{"n_layer": 9, "d_model": 256, "n_experts": 64, "experts_per_token": 4, "d_expert": 192, "d_shared_expert": 0, "activation": "elu", "moe_layers": [1, 2, 3, 4, 5, 6, 7, 8], "router_score": "sigmoid", "normalize_top_k": true, "routed_scale": 2.5, "balance_loss": 0.000227, "balance_bias": true, "init_std_router": 0.00683, "lr_router": 0.00188, "vocab_size": 32000, "norm": "rmsnorm", "norm_eps": 1e-07, "tie_embeddings": true, "optimizer": "soap_variant", "lr": 0.0147, "beta1": 0.95, "beta2": 0.95, "batch_tokens": [65536, 131072, 196608], "seq_len": 768, "train_tokens": 549700000, "steps": 4571, "dataset": "wikipedia_en"}
Below are experts of layer 6 (counted from 0) of a mixture-of-experts language model. Rows are named router (the router's row for the expert), up (a neuron's input weights, with its number) and show model dimensions 0-255. Each number is 128 + 32 x the weight over its row's rms, rounded and kept within 0 to 255. Numbers have three digits each.
After each expert's rows: a language model's description of what the expert responds to. This comes from a sample of Wikipedia text that the model never trained on.

# expert 3
router:107093139129122108066139139169154091068119102072105115184158154151100064068142115074173107132115167131118086171195132110085135187153137050133152113142096114108114156108134136128076098124132110165158141110120053102131190115155126112181154132167155155161122161072119142115141100146079156159172070151175186136163120193106165135096154133094112146144083166129186072099132093128108140078100123093208173177166177196162130143139105144142132201080089145102124141116110141140160124089090119153161107127121163106110131087090126149105101115158135143156158159122173092165142060123060135147145162097122131065182154098129158091126186091126101118158077161129143113081110091120118076131129104085180122144081153124145130096128166066151133081156158149128116170080130097115103119106142098
up0:127158189099170091143150197099116093115127115139171088078088184179092129098178082108168117144170169118112104190117141101130162113119122096155138171136094196144097154126116076190161093099069083124117111139172113108115181099075140093121061125166098145150143135153159102143120123127139178113130123104146132164145126120106105149075120157078087129164060135126119062080104112194088131129080175192140117134122170118130126146135082108129172120136153133135136122106099143203072116091110104053194074044174085145162120092176085178102146139098132146074149137137188094150148089100119161124119067134185175128110125092162167129140122110087070130119137139183118125117161109137136138158118121109151108097122145119114146102118098119172138111139121171147080104092202160174105151182133140
Description: Number pieces and capital-letter code fragments such as amounts, model numbers and call signs, e.g. million, 3,500,000, RS1800, WIBW.

# expert 48
router:077121196117132138132142132199153171087180111122094139173112132162124126100149109103163068160134177086174081136082098137131115120075094067171100101143089089168121149144183138161083141102112113076190104159165102128134176077116131096197136157100175106176148078143113132169199130146169135138138106120130146177128110163083167087149142095085084165123142139128159110119101138131181127092137143094141177149129166100153106115121121092132161153167077123078139181139100126193137118125182110122169160116139112106081137082106100122091151098148102153098164128119123116130158116107080167160175087099095114075171111076152123118093188077154111171116157182129087126102113140127138180120142103133182108118079151154150161107171090151110201117199119110142150102070197093161113170083136177
up0:142101186081128138131163142147118160145130170119126071150189199093107078109148103115031141150163127093177125139188139117119087108088099148173116119196144089139124158116167110159090091157078137132172165145080149093152159092158147119084117029157142201077131139141059118100160090125195097128080136123155217150095145151126159088087156171122109138119181098119136117185081082126121110112087156089146112150099117100131139154158137081165127134113152142167148133182127093164091161133131163143190067127126110104089156166155116113122122124098142126138122094109130100106188073080137171114186173143113111138169114128168142130102137108117108162112104168057122167147137107133160119106112126158171127112109112072198136109134142138124114157141162099112109081078086061150151086102140079
Description: Hyphens, slashes, parentheses, $ and word onsets in technical spec lists and software or vehicle data, such as hp, mg/dL, en.

# expert 24
router:149143122120136104072184203183103103112155049116117119181154081125097125139147171118175136051114168118138137165150107136125148173120153146129108136131102162125102129095106054135125162089104077112115106110111153172118203130155136074193189061090162140174107173034126122205124148137091148118095102133103155089101100153093102123103079170157076180102128137079153131103101099135153143120129128137128156154124132133154129110084172098134129171157057155143167153089094081170139147049191128095114162170119125103100120103101101163125068139152142111160132178136124106140144143104129095115139078135139161096200120135121105139112119074105111144097124146167096071107149091117119145115075109160099184100054109124150084085153145100114133125177125086150216135097115107130128108133145092
up0:136170154117141116080228134115122124144135121108123156208156106128163170154143100097128105197113132076085130102153129103104099106212182147169145137110094152120164142129133087230093105112089127135140056160116106117141112147097134080138125164128104118156135090120122142165056180123113138082126165080122099112094105118170094077059117095138060149167131172136150139124161202155157129123177150163159113126111137105154126165128089129109122153075104161117095118119112099135117083081105149161169165148115112122154124136086135154090154086152183086111089160065092110085192143067141140124133056119132116141073100171135130129187116132163173095123144097128068134099180120104079101127098155057181149140188134160146129057164115117149139118156091136100111111122119127108099117124065160
Description: Party names, headers and numbers in pipe-delimited tables, especially election results, such as Labor, Liberal, Votes, Democratic.

# expert 10
router:104149095097084140073124108181128152105109095092103148164093131136128148132130106075117076111089129134146165130157116164075077136046074113144110076146140087123167138093141156054093202156130084093120137144143099153118179099108162111130105138156133128182119121108147153134143131152124146128066154108121106098157115114111124076083076161109109121104130134156169126138136079081142099170112192117104132093172092135178084142155124116163095129130107145090157157057087156140172135113128104140188102192078106198131159116248091158097112144198207083167096144094146150112135125175087086125182151121093083119165148165156151128133134109116081170144146143178114128126163110131137076105137151146142133136098174157130187085151119133135104173067197095132157129135124137083135060124145097
up1:085105182151207174135123091130160115120150175105110166104156152156107135094129048122107105105136166087149102142135149067122099110096099146136177176106107085130163141073090151084084123146145156179189087127088116105117111121099149101162076141086179125134141144090138141101083104104162187156148158185102189080143093118118135140128129100121118168130150165127158086082121130139104089126133117123151137107100053145176104174105198144105091101091164104125146094122128143146150075069122220115136171110137072129138097140141114109118112105166136122170126169068136077185172092131122128078194170156115161104187140089149125127126129095168147082156090109113191123144210145065100102140114098185133100131098081124175075146115181129121093145119109112121140133089178122112157110157062136
Description: Pipes, commas, and, by, featuring that come right before a person's name in credits, rosters and country-coded draws, such as ITA | Stefano.

# expert 28
router:068155190119140125124117142129172113124116104153058159141149147112104148082101077094171166120093132098121144159134086110097135144011102077162102107115128058105149235095145054090092165049087106135145090093087105141077155089116172133119175177168127161209128142112092110121095121129131129149107128114133121130167085136102214044118141093149106101128112099118129091157121118122100108171158161129124110094194177151141128127143130111105067130222131188114153202092078127172135117087142100170122123124121140110117103078177136114101171087204135133135120138160142133120172060145102133135142155130141160093182146131199160128094173118114102166105102175161124103110133096091142158120118124101137117155142133144147140130155105116150137132129149087143124160105114137089118141112148111
up0:081142099127155083100167096143111118105100095199115109142106104146182196184148118138138187088081136071058090157133140130146107080115100062134092063165115119221137136176135147089079084106106159088151135141114120096097198128134155135170097118113104128135157062146139120147142098123134100165078110172155126136185146100123131193169125064133115135146165130150123154145089143110133167019165154123148097139095170088097122131119127111106178127170148092153115128099126110110083124110128099066046147130155148158071117080155097134172144116124068128118090071136102122146111153120143138134205156155134126164095153152120107153136146066090084140101124122083100129102087150116123151124108083091127134119135119111133115052183115132152083083145118163188081129160086101095109163128176104
Description: Connecting words and names in railway, station and broadcast text, such as operated by, Line and, Pacific Railroad, trains westbound.

# expert 0
router:154117146062150156136191107138163064155151187134098156184125127166136171094169125103141098119066163165120151120170102122129158191107117043157140126088106061098172196101139128078062154112133103159103120111131142116109114142046160084191140147130234145125084084080139100091101165165082170144149153143141105103137114138045166103125105192108132164137114143144113108129128023110147097124137132113161131187197142171117144140109095138150124176129189195110113113092114175144141139083155163139131139146075112084085113155115085127148125141142138091105143095121143135138196101094101103122121138144095148115103101129168095156139147126128103162110123147149161122126081122110099162093111139143107117085148134165188113109129124167191136164106176151109160136134164157117160078128188148
up1:109059178142110114080124121197097152138138134138153129179131153134101173099133147109114142149151099127059135159174105098103155119086167089128156112083093117119102070171091147137173181145129103200159092124124091117179124144091108106134065112143109138095122172163122079150177114198085107135163080170144105090136168133074105168108147171110123079064118163142090141158117165151146147147116124099169057100161132121153193146144136099057135097131151117079086125139126177170089157106138116084157131112135127103093142151134100086113068088099148121124197120111139137158130142150102166154147145157141142144096141135118081074089094144121080129144127177200058147137145173134168068156173136152107083096117104205098142130105121116172141179154192170117122116133160197166106176168155158
Description: Articles and possessive determiners before a noun, mostly after prepositions, such as the, his, their, its, her.

# expert 51
router:129109130158183088115147178162118092073149067094073147147137145138101132084131105075200153142113144130155103109174149092088150211085089076105165135114127120134126214146148056095081116086107116089154125104159111148087181176097169135145115143098144132151108105106146135178174127109168138173150063113171150111167156206112156099132181160160080094143094122155113154130115129140143147111144076142155099091153137172069132106111095121120032213190111177127118151152102110130136081080155078132103133150143101133130112155103162122096075141165136150141128155109103077114139153139145071152142139095157093119159124110148126102090146122129139116143143199136159131069133103111150150121172144151100113125077082177133120118129085129133186085108204148131107180111112091171110166091145068
up1:111196191111125129122132099136097156109143116208140160123141149078091106143103116124147054088140144123163136181082128151130113185137140137141146205120107089129173142119128100121196137105132178101122151156086157102148108125132164147089141091194116114111080116104096145177190139173140148107099147063119099079107106092098161154143137115137113199123118138126072088103161101172110129143146122106131106068097109121103138084114091127105109154096073102144146100096128180121143146060134161152130104086146120110159097084192107123145140180127114105142129157157079142065161144156138120090087141182188164083166135125148100124133062097095158055107085128042123127133174138132187083154158150129135134115112173144118092154064195148170132125143125075065202144169132103070115105099119106
Description: Place-type nouns and endings of place names, e.g. County, River, Street, Avenue, Creek, often after the proper name in geographic text.

# expert 60
router:134115169123176152126101127089133131101127104115146119181141103138133148119113120143166100161085151118135160152139169146084161209055117128160101087124119035143142141094124091098146183143126082123131079151093084115094124137144125094130219131152161131111119137098139159104084154194084213128137099115098046102103140095033123131112128163131097181116118104143104064159133078156156113154119173117136066148171142139095088131156080113113143159153086147097120180055078132142126191096103137128149102153019141088156122121138099158169140126159181119081100118143160125136138136107149104056207141095116132100144140076117153126094157138160061163070144096132088099166087072110155132079096152087131124128142153163148139147115137175141193099107123126104137108127135163104135114125121127
up1:115087175096154139160104109172125175197141175117160109116157121119125179086175137111134130140115157154127139108160143153100036189110143132188115109111138089106124145086155155128133146177136148154108091143101164106174148138110112091136128183176103080076113165152138040116108136105183115118118122161156140094203138174125124139159095140106078142136144062108156145107113109132110152143157099125155164119117176138079138092102131130087132155139110109131166178131152102158098100096095147125143146178119108120124090158161107133185123120106126152091252093089173146170083092112094110093181119080132169103209164113164107121157095060105171101103108176113163163112126131119186102071150173117170111147155145103043123136106139147153162187151120151171121098080099110151191139169167134
Description: Line-initial list dashes in infoboxes and career or office words in biographies, such as became, appointed, elected, Deputy.

# expert 42
router:103051158112183088102189140149143090088136103140130126104066124151141129111143138120118126118108180148139159131116111101098113138050127064101085128144127053112102153114054088108116124100093095086117143116160079110130167133181114148155127168164124130064114111110117139165155156149126108123143079133111124098064115214124179063121102177141098120171102203135125148138164143117199134116142160121179113135182194120145093141111095122155118132131128121146113132083120206175142120089132123150149130124092164138108200100129101141113104166145109086074096097126182117152134084140104086142176084177141138084094077094140128119157104098126114181135159169148114141098095148151113181114186127187119128159113179091137154142127104058168148154166103148148076123156188138126086156148230153
up1:115134194147151115153166104084124095155057155140159114142165092106106125137112099143145128128146054131145129080151136205137141116119161133167108166138105089090102153041191116084158104126108119144176156076089095169130165077106147119138131107132122146132171150136122192149108117143139122157182083174159109141122129070083174107137132136097122156176158071133136105119137059135113152109145123122187143123163157108164136156043089216165130104151172100156110126150096103099121090093078097092080167177103135114129135152153155140134073088181103053111136099166116083104143126201146087101151136069120162087121118160194078132160178134089170159059160059109128121187113141130150106081100138120107090111142136150125164113127153132077133142110106089145120138191145124163088093139163132
Description: Short letter chunks inside rare or foreign words and names, such as ica, mb, che, ed, s.

# expert 49
router:190098155113182135075171146101150066094145059083081144183093143166115106077138168092131134084111153136154157129128152068152141105136146037133164055120109123063100101078109129102097139123119125139157118090144110120148167079157161163132172160202143129129135128082158106107170092123127126101139112179096109158198130132053134111116121177161089123152076145149104102092126111131127092192117092120156170149161102192125150088173156125127054200105127161161215171141119138111142161112138111154135169104158112128136161056107123091161098188090159166068108084052170117183095149132141151123118151097141089102144073077140128141109128116115076114128122131140160103154145112132128093098139102114104127120121084186123193093131161112125080134128132121079140158093123089117123121142131152
up0:108148126101147046111105125094115100119084094080108096115116121066145166121158144008115140143134092125095104096161094144157174106068136165085133103121144075090203094096200137141087156110156152117170049122100115170123075106128079114201206136117156140106156149144097159106182119110190126117065123128098075102199153133105132092122157162145157143123116103143095078088154147131130104137193107122145103147122138102130158146085108148112127115158161143144135129146101178159129122157202135139131114132082093092159144117113160102145157151058150095099110095061189131127111150114087129125181146155157094062099096150123146129132124143087093118152092079094116148095073109108135167102155117091109125148155165126066110180107154113118118117141131061183123150106103157147101088073109157
Description: Numerals in tables, match reports, ages and dates, such as goal minutes 32', vote counts, day numbers before month names.

# expert 44
router:140112125098181195108174128099167129119089101166113170177103148164189118132100151097106110100092180167151116162153119197115153168103124035126128091100156109121101139115175036092109168049114081112076132110088147126113134171137146106178181148100141183135130111087149061105166146170083162133095097084187145102101083100081079118139115133175098111125143121151124092147152079163131123128109092100182151202093114114138099127159115144141124162173098126119138195173102146155165209114093185110113141167109129085132119125150135126131126152128172121045106117116216060115169144146119167089108147170103104136170125126130069139107113145093119136128106162142126103164110056135124117103145088028133164127090105154159112126105096122119107122121132120105163131135112128107156116109158156
up0:133087116107136143133168147180159107105172174074104144140111181126111140117117095110097066134103129120157150149143159102103038151080138187132110071093046104105131126100143188170129173130131126135143137113165139121114093130130098098126147135099099154082136102077109140118151107132105124137197142103137126137093114091094162133132162188144105133212136132117130124164149158094082085119119151117070193163114110093158116040126122132088114145169151146173109120144174130186129173128074131149182170164090108105126121110088118157125182135101135131088140164105161130124156113126127124100166113092123101042123110135088116123135116142143063114146149147149110122129173072116178182132163135116176200057092057124153136134179179137097093077145156090142152007168117130168113071137121104
Description: Ordinal and sequence words after the, such as first, second, last, next, final, previous, plus other adjectives and names in noun phrases.

# expert 23
router:116114139073114121151108176160153055105158066100087166223130066113106047092146137148152096088138134084148108126153117150140152102080107104097114111105134116108162172149137113105132152119071124166119135051145129183076161091169140110176129111104124097194083152152089108141161181169100115134123124120113146145158107173088108134138073064142071114112105147162123065171081080127169161147129077101138160132138144123164138222102127115196090136126117182156147125048095106085220100088150133120100162188147125102105171121135144109190086177151139169139162103110119122105135100119140135146128148087107137089139121156103082070118141122054067127152170102135071121098144126152120128140121126121091150149069109112134139113142148088104141084157157089130180127103165118162114151131118136
up0:116133115113094154087154169128148127155113052096148102111146145136131124108168111125169137149138049070110117166159162185154133160136132170121085107123154153077147143166102168091145146108124144128136140134156016119074143103179115087066129118112163156132097172169127132117094133158097148156121058110138174097081142108110104113158110132128079116164174151108190088158137113128057140094110147108108074118135119139144230133115114128086101116094147124174113108161103126156171161076108163170086186150141140066159165145108076155151058131085194130116122140114115093100154167100120146081108157085175161135104150163060111092076168098135134129113179158198102131124165153138192131141162128088164173091100096141137100111147186135124081141132121177137113098169124143121138109206098111
Description: Short entries in wiki tables, such as dashes, single digits, codes and letters (H, W, 2–0), in asteroid lists, sports results and coordinates.